config = dict(
    n_layer=8,
    n_experts=128,
    d_expert=144,
    moe_layers=[0, 2, 4, 6],
    normalize_top_k=False,
    router_z_loss=0.001,
    init_std_router=0.0235,
    vocab_size=4096,
    tie_embeddings='early',
    optimizer='soap_variant',
    lr=0.00485,
    train_tokens=443400000,
    steps=3534,
)
Below are experts of layer 4 (counted from 0) of a mixture-of-experts language model. Rows are named router (the router's row for the expert), down (a neuron's output weights, with its number) and show model dimensions 0-127. Each number is 128 + 24 x the weight over its row's rms, rounded and kept within 0 to 255.
Before each expert's rows: a language model's description of what the expert responds to. This comes from a sample of Wikipedia text that the model never trained on.

# expert 17
What it handles: Pr, int, ext pieces. Word-start pieces like Pr, ext, int, Sup, Port, mult inside longer words: Private, Superintendent, Multicultural, extinction, privatization.
router [120 138 141 119 106 104 137 144 129 121 180 139  88  88  96 127 135 165 135 117 156 116  94 112 129 139 129 160 154 121 151 168 174 141 155 148 127 120 113 150 148  98 137 107 128 103 124 139 121  78 130 137 138 128 111 112 136 164 122 150  78 128 158 139 107 125  76 113 105  88 158 133 109 162 140 126 166 111 134 133 121 164  82  87 105  85 119 114 127 138 176 134 114 106 112 136 118 103 164 136 134 142 151 113 132 133  90 138 144  87 135 110 106 148 116 190 104 163 156 132  92 159 172 128 137 156 102 119]
down3 [138 143  81 138 113 124 159 123  96 112 129 147 120  88 122 162 143 128  63  94 142 133 150 119 120 151 179 144 145 108 132 121 180 123 111 113 119 139 128 130 144 144 135 158 123 111 142 127 109 116  83 180 125 103 153 117 104 104 111 148  96  99 101 125 134 135 105 114 132  90  95 126 113 142 100 111 137 113 171 179 133 147 113 111 121 142 130 117 132 145 140 132 117 160 184 135  94 151  79 119  93 163 109 113 146  78 142  91 122 158 119 121  86 123 109 125 117 163 143 152 119 122 157 143 166 137  94  86]
down4 [146 136  82 182 140 136 142 114 111  87 119 121 175 122 110  88 175 134 131 121 134 136 179 120 109 128 101 123  79 117 112  96 150 133  99 131 146 115 134  90 133 102 101 131 124 110 147 127 157 155 121 123 134 143  82 138  96  99 131 111 151 169 143  93 113 129 162 108 157 121 109 128 121  99 142 129  98 135 118 139  79 142 120 117 140 143 119 126 156  96 139  76 143 165 136 122 142 134 145 117 106 166 133 108 150 129 129 133  85 146 172 194 147 117 132 183  77 115 138 129 142  99 120 140 120 159 135 104]
down5 [150 183 177 107 137 132 154 103 115 117 132 112 144 117  98 118  80 108 122 141 147 164 163 118  91 131 176 146 108 127 127 118 176 135 118 144 165 109 116 131 156 140 110  96 133 111 115 110 117 105 162 137 130 113 133 114 133 131 119 123 149 130 105 123 100 106 142 130 129 179 144 149 162 109 114 147 115 113  70 137 168 159 111 124  95 115 126 150  55 104 134 130 116  86 129 135 110 107 111 127 141 125 137 119 147 138 140  89 142 102 153 159 118 132 119 145 127 142 110  99  76 156 125 138 204 171 120 139]
down6 [131  97 117 131 155 153 177 134 130 145  91 191 128 192 130 176 109 153 132 171 161  97 139 113 143 146 153 116 158 114 133 101 138 146 156 158 154 102 147 130 116  80 144 126 125  87 162  98 126 100 131 166 151 149 133 126 137 135 143  92  90 130 115  84 129 135 124 119 162 126 130 171 137 129 138 134  80 119 112 161 146 127 124 152 106 166 154 146 114 126 143 107 120 142 142 150 124 116  96  92 117 117 125 127 121 135 109 146 180 115 141 144 117 130 137 128 111 186 132 130 118 141 100 169 110 168 121 165]
down7 [ 91 168 134 140 146 107 108 109 132 110 100 123  92 172  84 157  81 124 118 113  95 131 151 123  88 113 146  81 154  75  91  99 144 153 111 123 112 160 174 113 109 128 127 128 144 137 145 147  98  93 106 149 121  72 161 100 115 143 100 116 153 114 157 103 141 148 132 153 130 138 123 154 158 111  92 110 148 148 130 127 100 133 129  90 109 116 142 107 160 129 139 103 113  91  91 122 147 131 124 102 126 101 104  94 142 104 124 113 124 106 120 137  67 102 132 111  97 131 106 161 137 139 115  97 138 160  92 128]
down8 [ 91 163 141 169 135 117 126 120  98 136  97 130 114 131  98 124 120 141 104 121 122 124 117 109 120 118 118 102 146 127  98 161 137 135 137 129  81  95 100 109 150 118 149  84  94  93 136 109 131 178 172 128 124 152 121 116  96 147 165 131 117 166 117 140  66 109 163 101 112 109 178  90 147 116 170 182 132 122 134 134 116 140 129 134 145 133 139 129 183 112 153 153 134 150 137 146 117 139 115 130 153 133 126 147 165 148 114 153 160 151 142 126 155 138  97 144 154 117 100  85 155 118  90 113  67 118 161 118]
down9 [132 100  97  83 155 173 145 132 108 113 153 173 149 161 114 144 112 124 120 114 119  83 165 133 147 144  80 108 121 116 115 105 167  78  90 105 119 127 168 175 113 115 158 129 126 167 122 135 130 123 114 103 132 117 148 144 127 121 128 141 129 146 131 150 164 146 140 126 156 164 113 119 110 118 176 139 128 108 109 150 167  65 135 109 168 120 132 140 112 124  92  89 153 137 138 102 102  86  91 145 159 158 136 158 131 138 128 141 146 131 107 131 109  86 125 127 146 117 141  94 127 129  84 139 145 102  88 159]
down10 [153  90 146 148 161  82 141 173 132 101 125 210 143 171  90 107 148 119 141 131 123 190 155 169 103 134 127 136 113 139 140 135 117  86 133 170 105 157 143 117 140 115 171 122 118 133 177  97 116 124 152 155 138 134 157 114 149 105 123 132 107 164 146 129 134 117 144 118  66  60 124 151 132 130 129 138 164 149 119 108 119 131 126 138  97 133 177 114 147 148 124  91  99 111 148 133 116  94 101 141 126 124 139 112  93 113 135 130 139 147 143 119 159 122 109 110 128 135 108 121 152 113 109 126 116 118  95 110]
down11 [130 138 178 161 170 100 119 128 134  99 155 150  66 161 137 112 121 143 131 118 115 162 119 103 156 135 170  98 153 106 138 174 190 101 106 134 118 101 154 145 135 133  83 144 114 122  76 146 176 161 112 106 133 123 127 105  93 122 117 103 129 126 149 141 129 152 140 151 109 137 124 155 152 149 122 129 129 171 181 148  99 107  97 142 132 172  87 124  84 118 123 145 123 187 127 129  95 117 112 148 124 127 103 139 146 130 105 135 155 105 122 126 136 121 128  91 147 144 141 152 148 119 130 126 148 153 127 167]
down12 [121 148 145 142 139 169 118 122 135  96 133 131 127 132 131  97 143 141 142 112 118  90 137 118 158  82 151 105 150 136 121 138 146 153 123 102 140 152 123 107 190 175 164 122  98 125 105 173 165 127 142 125 124 147 133 121  97 110 161 123 105 142 129 140 145 146 152 154 119 138 166  96 154 140  92 168 112 155 155 159 146 155 142 106 124 136 100 118 140 153 159 164 160 112  48 174 150 117 127  72 130 146 123 176 126 136 150 118 130 130 161  97 121 160  94 169 132 145 155 115 144 113 129 141 137 150 118 144]
down13 [145 138 142 137 119  79 110 103 112 147 101 126 186 113 154 119 130 154 107 163 157 123 126 106 118  93 118 113  80 107 146 157 147 178 138 152 144 148 145 140 108 153 129 129 173 112 107 151 123 118 130 141 131 157 128 100 147 133 150 144 157  88 106 183 144 143  75 114 135 118 107 151 119 137 123  95 102 124 128 147 122 105  68 109 116 130 108 112 105 129 135 125 131  82 116 164  95 140 169 106 174 140 121  85 120 113  97 112  84 159 150 126 175 146 127  87 145 122 141 121 133  99 167 120 129 122 150 149]
down14 [113 114 186 161 117 127 131 100 164 117 132 126 171 144 143 110 135 112 132 135 149  66 139 139 123 109 113 153 165 113 169 109 104 102 110 146 129 102 124 143 158 152 156  55 138 155 124 147  98 147  93 133 114 119 136  80 142 106 136 142 121 104 119 108 145 138 154 118 136 140  72 108  97 126 102 117 124 194 137 187 135 109 133 140 150 117 111  77  78  86 138 107 159 103 124 159 130 147 130 128 129 104 162 122 152 158 148 123 125 141 130 112 138 128 111 115 164 160 135 159 111 130 123 117 135 114 126 145]

# expert 28
What it handles: Place-name endings and commas. Final pieces of US states and cities, and the comma after a place before its state or country, as in Tucson, Arizona, Massachusetts, Los Angeles.
router [127 136 135 167 103 119 127 139 122 100 134 153 114 130 118 117 148 139 151 110 179 114 110  99 151 138 132 131 125 169 131 144 170 125 147 168 151 129 120 158 162 140 136  84 132  98 142 127 106 115 166  66 138 151 123 162 142 152 134 167 140 133 147 155 104 132 124  82 138 127 154 141 140 168 157 160 130 107 140 159 116 127  99  99 110 122 115 150  99 146 130 147 146  93  71 169  92  69 136 115 166 127 153 118 128 103 123 164 152  93 127 123 146 150  81 154 130 156 134 161 125 160 174 105 118 149 124 129]
down12 [145 156 129 108 156 114  92 116 104 140 132 137  99 115 126 122 119 131  77 137 117 127 114 152 148 143 132 122 118 180 112 109 116  58 131 106 125 122 116 119 122 127 134 126  96 183 107 132 106 133 164 156 121 125 126 122 141 132 125  91 131 133 135 150 116 102 146 137  84 171 116 157 140 113 146 133 143 130  96  77 152 129 164 117 125 103 108 141 140 135 136 133 100 158 110 133 156 123 111 185 136  99 160 176 121 150 106 148 130 161 144  90 124 154  93 189 143 142 108 120 121 150 101  75 179 146 177 123]
down13 [112 126 146  88 156 130 142 131 139 136 122 146 157 134  75 122 135 129 116 126 136 136  86  85  79 143 125 150 126 102 135 143 141 142 146 116 180 197 123  79 130 136 116 108 136  94 150 147 118 108 136  95 102 101 116 124 119 136 110 127  91 114  91  93 143 122 115 130 110 172 117 126  69 145 141 114 110 130 127 131 128 102 118 153  70 107 174 149 129  92 153 133 104 120 132  99 141 142 130 120 121  85 112 133 103  99 105 123 150 138 183 114 130  96 125 139  97 176 154 113  82 151 121 108 134 121 136  87]
down14 [139 103 140 158 120 151 146 186 111  62 135 121 141 141 138 105 142 157 112 148 140  92  95 104 167 116 138 119 123 157 100 148 128 146 125 154 114 113 154 118 149 146 136 166 120 124 170  78 139 132 130 129 126 119 119 139  83 156 172 150 109  83 144 117 151 108 130 107 187 144 169 129  61 150 104 142 130  91  93 144 146 148 103 135 126 133 130 128 149 161 130 149 130 147 125 123 129 132 167 118 139 149 137 128  92 152 119 100 127 122 111 130  85 112 101 153 150 109 154 124 134  96  70 138 117 157 145 155]
down15 [149 123 133 149 111 124 115 143 128 132 143 135 103 167  94 151 174 116 127 123 166 101 150 140 128 178 127 126  72 152 152 121 111 134  83 108 145 126 117 106 100 174 136 162 132 108 123 122 132 155 156 140 127 158 129 129 146 133 147 123 114 158 146 154 147  81 154 104 117 115  99 131 168 146 133 137 111 151 145  85  87 132 132 170  85 165 144 139 132 145 156 123 166 125 190 122 170  97 120 128 143 113 112 129 130 136 141 170  92 126 166  95 118 151 132 163 151 106 122  85 107 171 128  96 120 114 122  95]
down16 [131 121 113 133 141 146 142 145 112 106 119 134 129 151 161 141 122 126 157 130 138 152 111 125 128 134 115  84 179 125 133 116 138 156  81 132 157 117 106 111 104 175 118 108 164 155 135 194  83  98 162 101 116 116  93 197 157 143 101 167 160 139 153 145 140 139 114 142 144 120 119 108 161 124 179 145 110 127 153 136 147 127 111 146 167 140 141 140 124 140 136 116 149 150  80 116 104 146  70 107 146 130 144  99 100 103  97 125  95  97 147 136 112 144 110 152 135 129 167  88 127 155 156 164 123 142 124 144]
down17 [117 185 107 103 127 109 150 119 110 166 124 140 165 160 133 122 105 113 115 186 149 157 128  99 152 104  83 123 138 130 165 138 106 124 167 178 145 133 143 156 135 110 106  93 112 108 140 147 136 126 101 126 153 138 128 122 123 150 115 114 107 150 130 155 102  96 141 146 145 152 162 101 154 126 103 154 140 144 114  92 139 170 141 139 162  92  93 114 125 114 177 102 125 103  96 138  72 111  98 121  89 119 136 143 121 173 126 137 109 122 126 135  99  91 105 125 154 150 150 146 117 104 134 158 149 147 123 189]
down18 [137 154 146 143 116 123 162 117 107 111 131 133 173 113 194  99 118 175 128 110 165 146  73 111 123 127 157 129 141 142 156 121 112 145 129 159 149 140 129 128 100 112 112 114 137 137 130 111 120 153  99 140 150 171 162 156 113 104 136 144 102 170 131  64 117 131 103 105 162 150 118 145 121 152 107 156 149  98 106 140 105 137 174 138 142 114 139 120 113 115 123  96 150 127 115 150  93 123 108 133 140  72 125 100 128 131 155 151 111  94 106 128 121 119 126 154  87 117 155 138 141 157 212 153 117 157 121 132]
down19 [146  91 123 109 139 126 176 184 156  91 150 138 146 112 168  87  86 127 137 116 118 138 118 126 132 136 105 125 116 134 158 135 105 110 158  61 113 119  85 146 156 123 127 150 139 146 129 112 128 115 111 119 119 158 158 116 109  90 154 150 151 132 143 155 129 110 122 140 115 140 135 114  86 146 124 129 113 134 102 138 157 105  79 140 126 145 118 124 123 149  86 122 144 136 160 136 115 115 144  83 162 137 109 190 133 115 155 142 115  83 137 109 114  88  97 141 195 115 131 138 164 159 149 133 135 183 119 137]
down20 [141 127 106 176 145  88  96 132  94 104 128 120 128 163 149 119 127  87  75 123 109  55 114 119 151 115 161 150 116 154 140 101 152 112 106 127 113 132 100 179 124 129 128 173 107 129  93 139 132 132 121 158 136 132 106 145 152 131 104 105 136 116 130 109 105 120 127 129 107 120  88  88 107 122  90 101 117 143 136 147 118 152  99 141 135 146 109 108  77 147 113 133 115 103 106 138 144 164 157  87 164 140  87 147 126 128  98 139  87 164 151 121 139 201 159 109 148 118 142 126 140 115 132 125 114 163 107 134]
down21 [121  75 112 162 169 128 118 148 113 103 134 171 175 143  89  80 113 153 145 122 144  96 158 107 131 151  99 130 119 124 137 153 116 136 141 120 139 134 143 149 147 110 119 140  74 155 162 113 103 141 134 131 128 138 130 151 125 142 129 141 205 161 135 102 125 133 114 142 178 150 144 133  90 131  90 163 120 114 130 131 150 129 161 167 102 127  94 138 106 120 123 109  80 135 138 108 144  96 117 141 148 134  99  99 150 139 147 152 153 103 118 124 138 149 156 140 117  93 190 179 145 115 132  96 120 126 111 161]
down22 [104 124 139 128 139 124 120 157  99 134  97 126 133 121 137 106 101 114 114 119 121 125 140  89 138 143 145 116 131 132 135 138 155 131 136  79 107 171  85 127 134 178 118 170 140 119 144  76 151 150 113 155 104 100 189 181 171  86 101 141 167 167 110  81 124 109 156  96 121 168  88 114 165 123 148 117 110 111 130 144 135 104 131  97 134 122 138 119 160 142 110 161 136 134  92 141 162 108 128 131 136  73 130 145  86  90  87 140 143 122 145 118 109 108  82  96 127 133 163 120 134 112 126 123 124 117 116 120]
down23 [158 103 121 177 137 124 116 125  99 137 132 104 125 159 165  93 121 132 138 148 165 137 132 148 127 152 162 126 173 143 174 182 113 133 130 143 124 114 136 115 120  98  96 112 114  75 119 158 141 127 114 128 113 151 150 164 122  99 162  96 136 118 122  94 132 175 142 127  99 159 131 132 130 115 128  95 142 162 112 119 181  93 126 133 130  99 164 141 146  99 161 149 160  98 177 145 109 123 139  97 113 146 124 127 149 131 100 100 131 105 148 133  51  75 116 116 153 145 119 124 103  98 130 141 104 136 141 138]

# expert 20
What it handles: Ep piece, titles. Mid-word ep as in stepmother, Giuseppe, Persepolis, plus words like Mr, No, Grand, grand, Dep, Jr, Max, friend.
router [105 161 126 150  97 142 173 139 101  98 141 143  75  76 126 121 125 152 114 119 140 103 114 121 163 148 146 134 142 154 153 146 158 130 134 139 140 141 109 146 175 109 139 101  93 116 136 110 128 126 166 124 171 145  93 108 101 143 184 140 125 126 123 161 111 114  82 129 123  99 144 150 124 130 143 147 137 126 137 169 135 129 101 106 103 101 118 125 137 181 155 124 156 106 103 122  87  98 156 109 146 146 145 119 139  96  67 162 158  97 137 125 166 116 138 176 143 169 121 140 111 154 141 123 101 142  92 140]
down2 [123 150 144 150 179 169 153 152 161  70 114 128 129 100 107 110 102 154 123 132  93 150 128 115 119 118 142 122 136 127 135 124 124 122 118 142 134 113 120 108 124 109 112  80 129 126 138  69 122  81  97 131 129 122 130 135 143 111 114 168 107 123 151 118 132 136 154  97 132 137 131  94 154 104  86 124 100 143 120 127  81 184 101 140 152 137 116 138 153 141 143 117 143  87 118 119 168  86 133 163 169  88 150 130  91 125 144 136 132 132 178  94  53 126 129 168 143 129 121 130 140 124  99 131 119 116  74 127]
down3 [ 91 131 141 136 132 162  97 138 175 167 106 134 160 134 104 178 138 118  89 159 125 134 109  91 135 119 129 143 126 125  90 149 149 181 137 123 131 127 133 131  93 127 141 122 165 102 132  90 123  89 123 107 123 105 123  92 146 154 117  75 149 129 133 133 195 125 115 113 155 184 115  70 160 130 161 114 136 119 142 124 123 160 111 130 140 112  95 136  90 100 121 165  92 152 157 133 132  92 123 131 115 114 153 151 137 149 145 114 102 144 121 166  97 118 135 107 121 134 167 113 117 103 139 117 120 122 116 182]
down4 [ 88 111 105 139 153 134  99 142 136  93  93 124 107 181 122 151 153 134  94 136 135 120  94 135 110 153 139 143  92 120 138  85 102 140 126 118 152 147 143 107 127 129  91  90 119 185 134 142 112 125  57 131 136 130  93 131 115 148 146  78 139 121 129 152 134 142 147 124 106 150 171 108 139 162  92 132 160 126 135 138 112  43 188 128 130 131 119 113 145 134 109 130 139 163 118 147 110 122 141 131  96  92 142 101 153 111 165 119 158 127 111 165 169 120 122 119  90 129 122 128 111 118 121 147  96 114 120 130]
down5 [132 104 133 139 125 153 126 115 100 172 121 190 170  80 122 169 117 125 146 159 135 125 124 109 128 131  95 121 144 104  90 106 123 141 136 125 150 156 117 111 108 109 155 109 144 125 152 146  95  98 100 176 131 145  96 160 136 103 198 126  78 123 117 124 121 130 115 106 171 113 120 141 133 115 127 129 117 139 119 156 127 116 158 119 125 136 156 130 152 108 149 138 137 111  95 142  97  92 119  97 177 151 119 107 147 129 126 135  85 125 142 120 110  92 167 179 112 158 118 133  96  87 136 148 158 155 184 132]
down6 [178 135 140 132 120 121 179 113  71 154 117 140 140 111 149 137 150 110 125 152 125 126 121 150 103  93 115  99 159 108  90 153 125 108 147 141 127 115 110  99 136  92 124 118 133 126 152 124 121 136 164 136  58 133 134 172 126 125 139 123 123 109  96 101 121 144 123 138 143 142 159 138 159 116 132 103 151 106 105 130 170 122 144 211 135 133 126 101 133 124 124 102  98  82 122 128 145 155 171 142  68 143 127  76 124 139  98  86  90 158 164 128 151 128 124 137 133 123 143 158 121 101 112 120 116 100 112  95]
down7 [151 116 118 142  89 120 145 117 153 136  94 130 118 137 119 151 158 151 108 137 127 141 118 149 135  90 126  98 148 134 133 132  97 168 113 119 115 123 139 111 117 154 123 124 100 124 115 107 139 170 135 141 127  98 140  98 151 107 146  96  98 121  94 138 144 152 133 122 194 135 129 130 101 106 161 170 107  91 129  82 106  94 157 139 147 159 130 160 102 123 144  93  64 125 132 127 176 122  83 110 141 158  82 155 155  91 125 139 124 147 136 131 162 129 116 189 143 100 119 102 108  68 145  99 125 121 129 152]
down8 [131 156 114 119 148  76 124 113 128 133 125  85 160 135 134 165 155 159 125 115 167 102 111 135 120 134 113 125  91 141 159 125 146 146 102 158 105 118 118 150 113 158 119 116 173  88 103  88 137 133  99 144 153 135 116 102 119 118 128 110 166 138 141 109 141 129 113 127 132 124 107 136 161 129 113 135  78 105 133 160 105 126 128 146 110 105 137 161  90 128 120 176 161 105 171 136 142 136 157  83 151 174 140 122  66 118 126 117 187 108 120 143 105 148 136 140  87 118 147 102 139 122  94  98  86  78 132 156]
down9 [130 112 178 130 134 205 118 144 103 132  99 112 127 110 132 155 135 117 160 139 119 139 112 110 107 149 167 112 147 132 163  99 148 116 119  92 158 113 104 117 145 152 138 131 129 152 149 130 111 150 126 182 117 132 116 167 114 119 116  91 153 146 193 163 126 111 130 138 111  93 147 129 102 164  82 136 118 124 103 129 146 133 152 139 125 102 146 115 125 130 155 111 140 123 106 175 169 127 126 154  79  92 137 132 127 135 114  77 147 175 168 153 173  98 119 164 140 123 141 122 111  90 137 121 137 137 122 170]
down10 [116 172 121 127 106 113 190 151 105 112 149 153 139 138  66 128 133 152 118 115 107 128 154 129 135 150  98 154 161 132 102 111  92 118 123 153 142 110 161 158 101 118 172 159 144 126  98  99 133  88 110 132 124 155 161 120 156 116  90 171 142 161 157 120 132  72 101 135 107 145  83 111 106 131 125 105  98 129 147 131  82 170 166 170 157 166 130 136 142 121 132 124 136 135 143 120 100 136 115 117 105  90 130 165 119 118 127 137 156 132  86 141 106  71 143 105 134 156 125  99 130 126 125 130 133 146 146 127]
down11 [131 123  96 144 123 124 150 115 104 138  84  96 171 101 132 100 114 150 114 103 118 141 129 140 140  97  98 105 118  93 113 147 102 112 102  88 152 133 105 135 144 144  89 164  95 110 132 108 115 120 172 128 170  99 173 145 117 131 111 141 131 135 118 136 124 112 114 160  99 119 149  96 138 119 140  67 106 114 107  89 147 146 110 109 127 129 103 109 127 135 171 125 132 127 139 114 127 172 138  80 146 109 173 129 102 130 127 157 109 126  84 141  89  90 147 105 117 103 194  92 118  94 112 163 160 103 132 129]
down12 [130  84 110  83 115 112  88 111 108 173 129 133 115 139  93 146 161  94 166  82 148 115 135 142 180 109 124 154 110 150 145 115 130 177  95 133  83 107  62 128  91 110 118 116  86  93 114 144 133  98 144 159 130 153 114 152 113 158 139  72 171 127 165  99 111 128 105 124 124 106 148 142 113 120 151 127 157 150 139 152 160 136 136 104 124 156 111 169  86  92 137 137 123 118 106  99 114 121 152 156 147 130 124 109 121 164  97 142 126 134 119 110 134 139 138 128  91 119 142 150 113 137 120 112 152 105 131 130]
down13 [ 81 126 122 102 127 155 155 112 120 144 126  88 118 116 185 143 142 104 132  89 101 137 127 129 112 113  90  95 131 114 128 130 150 138 157 130 119 109 119 154 110 156  80 140 165 130  98 146 118 130 134 109 142 102 159 161 137 137 116 130 132 132 121 111 130 163  93 147 126 145  98 139 140 111  87  94  96  89 136 126  98 144 166 136 122 121 149  90 122 130 179 163 188 135 118 110 128 124 107 113  90 158 196 100 142 119 144 168 137 118 104 121 151 128 180  85 127 105 141 109 145 143 111 116 118 167  89 116]

# expert 50
What it handles: Letter V, numerals. Capital and lowercase V and X starting names or Roman numerals II, III, as in Venlo, Vincent, Vegas, plus odd letters.
router [ 92 144  94 156 126 127 129 147 123  79 138 163 123 105 114 107 104 159 132  88 168 125  97  95 142 150 131 159 155 124 140 114 161 146 143 148 141 143  83 142 171  82 174 126 125  94 177  95 136 110 122 103 148 143 107 129 129 136 153 171 109 141 143 121 123 139 101 118 124 123 138 141 117 156 142 134 151 131 129 127 120 165 111  94 111 100 127 120 140 180 172 142 150 126  89 153 104 112 175  87 168 139 130 112 159  99  94 139 153 111 135 130 133 146  89 174  97 150 121 138 107 139 143 111 122 151  88 111]
down3 [118 102 123  92 147 132 156 152 150 166 160  93 164 166 130 165 162 140 105 141  99 109 118 132 125 112 115 161 112 111 120  91 152 125 163 131 148 101 174 168 109 129 133 120  83 113 106 161 154 167  97 119 135  87 128 110 116 117 133 148 163 116 136 164 145 100 126 102 137 172 113 157  91 131  99 140 189 122 131 158 127  91 166  95 148 149 120 139 118 109 106 142 152  97 153 110 134 155 156 117 130 127  83 134 149 120 102 139 105 106 106  98 141 121 120 119 152 147 144 109  89 130 133 164 151  99 158 112]
down4 [ 91 122 111 115 104 126 154 140 110 132 143 132  94 133 140 106 188 102  74 135 127 124  96  98 148 116 118 105 134 111 148 142 162  97  91 139 110  95 120 127 101 103  99 142 151 132 105 144 146 122 179 140 136 152 144 143 149 149 136 151 138  91 142 162 106 120 140 150 106  91 178  87 158 129 143 148 112 138 128 110 141 113 121 111 145 112 106 109  82 104 132 139 105 158  69 127 120 139 139 125 101 151  89 135 124 115 152 148 107 137 119  68 127 138 118 149  93 169  77 135 114  92 151 162 108 100 160 111]
down5 [153 110 102 135 141 111 134  93  82 145 130  69 144 158 111 136 130 133 134 145  93  68 102 100 100 118 145 120 134 154  76 139 141 155 112  95 107 134 134 192 153 134 126 159 137 144 133 109 137 157 152 122 134 125 170 149 106 165 112  80 129 168  80 157 110 106 149 145 107 116 148 151 143 120  97 138 129 128  84 122 120 135 130 129 131 137 104 132 137 119 114  83 122 115 122  97  95 143  98 104 141 155 125 139 135 105 130 123 119 132 106 120 188 110 136 145  78 101 163 168 143 119 161 165 127 118 145 137]
down6 [115 144 134 155 133 110 113 151 134 129 133 113 119 119  74 144 151 137 117  97 133 138 131 141 167  98 126 122 123 137 109 123 118 121 134 129 130 161 119 167 129 181 134 150 117 150 106 121 113  85 156 142 131 110 125 144 107 125 120 161 179 110 137 175 124 113 109 100 127  93 136 132 154 113  98 178 105 116 142 130 116 114 148 138 139 168 118 174  99 172 146 118 165  73 143 126 113 112 102 135  79 127 138 139 104  54 149 156 102 175 154 117 129 103 117  92 150 140 148 110 104 148 105 148 137 151 184 156]
down7 [ 71 103 147 134 142  98 123 154 115 159 130 150 125 130 143 140 112 118 173 112 146 132  92 155 142 100 103 133 126 103 122  94 119 133 118 125 143 150 127 117 102  87 129 200 153  91 109 139 127 137 133 154 126  78 105 137 147  94 114 154 125 147 132 116 158 112 136 113 124 129  97 127 128 136  86  87 123 186  82 101 163 137 150 149 124  87 122 130 105 140 139 155 128 164 127 103  75 152 159 179 141 143 142 104 145 147 130 139 129 125 106 153  69 143  95 147 141 133 108 114 163 137 108 155 150 127 149 139]
down8 [128 154 117 139 127 163 143 101 149  88 144 163 131 147 106 119  97  97 125 135 133 133 123 176 165 114  91 112 121 103 137 108 117 138 146 139 115 169 139 150 171 102 103 144 143 175 136 150 127 108 118  89 157  97 130 130  97 148 143 143 126 145 126 132 120 183 156 118 143  99 100 168 127 122 120 164 127 129 140 109 127 150 139 112  75 150 161 131 156 133 145 101 140 177 110 133  88 158 144 102 127 100 111 167 174  88 127 106 129 183 171 139 142 148 116 124 167 141 109 102 117 147 118  96 156 160 145 126]
down9 [115 144  80 115 147 116 126 143 114 114 204  85 168 105 129 137 141 132 139 160 160 114 140 131 163 173 112 122 142 117 142  84  83 141 138 139 140 116 130 139 133 118 106 114 131 140  88 117  91 127 139 162  84 138 137  89  92 143 118  97 104 128 172 136 117 119 120 145  94 129 116 132 104 131 142 154 133 134  95 149 112 129 137 148 119 138 107 154 116 121  98 153 145 202 124 121 155 127 154 118 115  94 158 152 165 152 117  81 148 107 105 124 147 158 126 201 135 144 122 156 102 126 121 147 131 154 124 117]
down10 [141 140  93 110  99 118 141 164 134 110  90 129 156  98  98 124 126 129 165 161 117 137 106 140  91  93 118  65 156 151 115 107 106 146 142 100 126 136 167 151 114 160 119 159 153 127 110 123 125 106 163 141  84 105  84  89 109 128 124 142 117 161 116 150  74  85 133  96 106 137 134 142 141 114 154 144 109 154 125 115 120 183 140 143 131 160 175 137 109 142  91 122 138 142 115 127 138 123 127  83 128 104 107 147 112  90 125 124 116 146 151 125 124 108 156 141 109 149 113  99  75  97 108 138 164  95 117 161]
down11 [160 112  89 147 133 130 131 128 149 171  96 168 138 133 157  97 127 135 157 110 146 141 146 152  92 131 126 139 149 169 107 146  97  90 115 139 153 101 150 132 191 161  92 128 146 180 154 162 153 120 124 120 113 128 103 141  84 129 112 131 112 141 106 130 137 148 140 112 118  94 136 100  93 120 141 104 173 165 140 118 149 176 101 138 151 156 172 131 109 106 128  94 122 143 155 110 113 167 135 118  94 178 134 118 130  86 139 132 122 104 155 133 137 159 112 116 115 143 153  76 107 154 163 147 129 143 108 124]
down12 [ 88  98 119 111 146 146 158 155 102 106 126 122 147 110 127 160 120 109 116  95 114 116 108  81 159 157 123 103 128 163 120 118 137 131 145 115  63 133 109 161 155 151 112 104 138 157 204 147 124 141 127 121 155 164 102 114 102 175  94 117 148 112 110 125 160 153 128 131 148 146 122 163 106 116 141 127  93 130 132  63 141 159 127 125 156  76 136 115 137 141 102 141 117 147 191 126 109 166 116 114  88 113 164 122 132  91 132 132 112 144 157 157 136 122 122 116 154 153 122 123 118 110  97 118 158 128 136 112]
down13 [137 167 100 101 115 119 146 151 116 150 114 121 168 143 136 127 125 155 101 152 136 166 107 147 148 108 125 147 137 125 177 106 124 120 154 137 120 110 171 117 102 122 108  96 129 121 159  69 127 119 141 125 143 172 132 145 130 111 125 112 111 128 149  91 137 115 126 163  98 128 133 155 121  80  82 109 134 122 126 127 125 119  94 119 169 118 187 146 152 120 111 128  82 161 136 132 146  96 136  51  94  64 122 149 189 134 140 119 139 152 125 151 136 119 128 122 125 111  99 133 151 111 123 146 131 110 143  79]
down14 [137  91 170 133  80 124 150 117  95 135 156 117 164 139 118 143 120 104 122  79 141 144 144 130  89 124  98 121  97 156 122 147 108 175 118 135 136 148 152 100 146 125 147 165 108 106 147 166 101 126 113 139  99  80 117 143 101 144 109 114 104 128  91 163 138 153 141 145 147 154 118  87 142 128 144 140 111 124  96 142 187 162 167 167 162 117 157 126 112 121 174 168 102 157 125 129 171 112 119 111 120 134 135 124  87 109 104 144 102 137 111 120 141 157 148 157  95 158 119 166 133 130 114 138 157 100 163 134]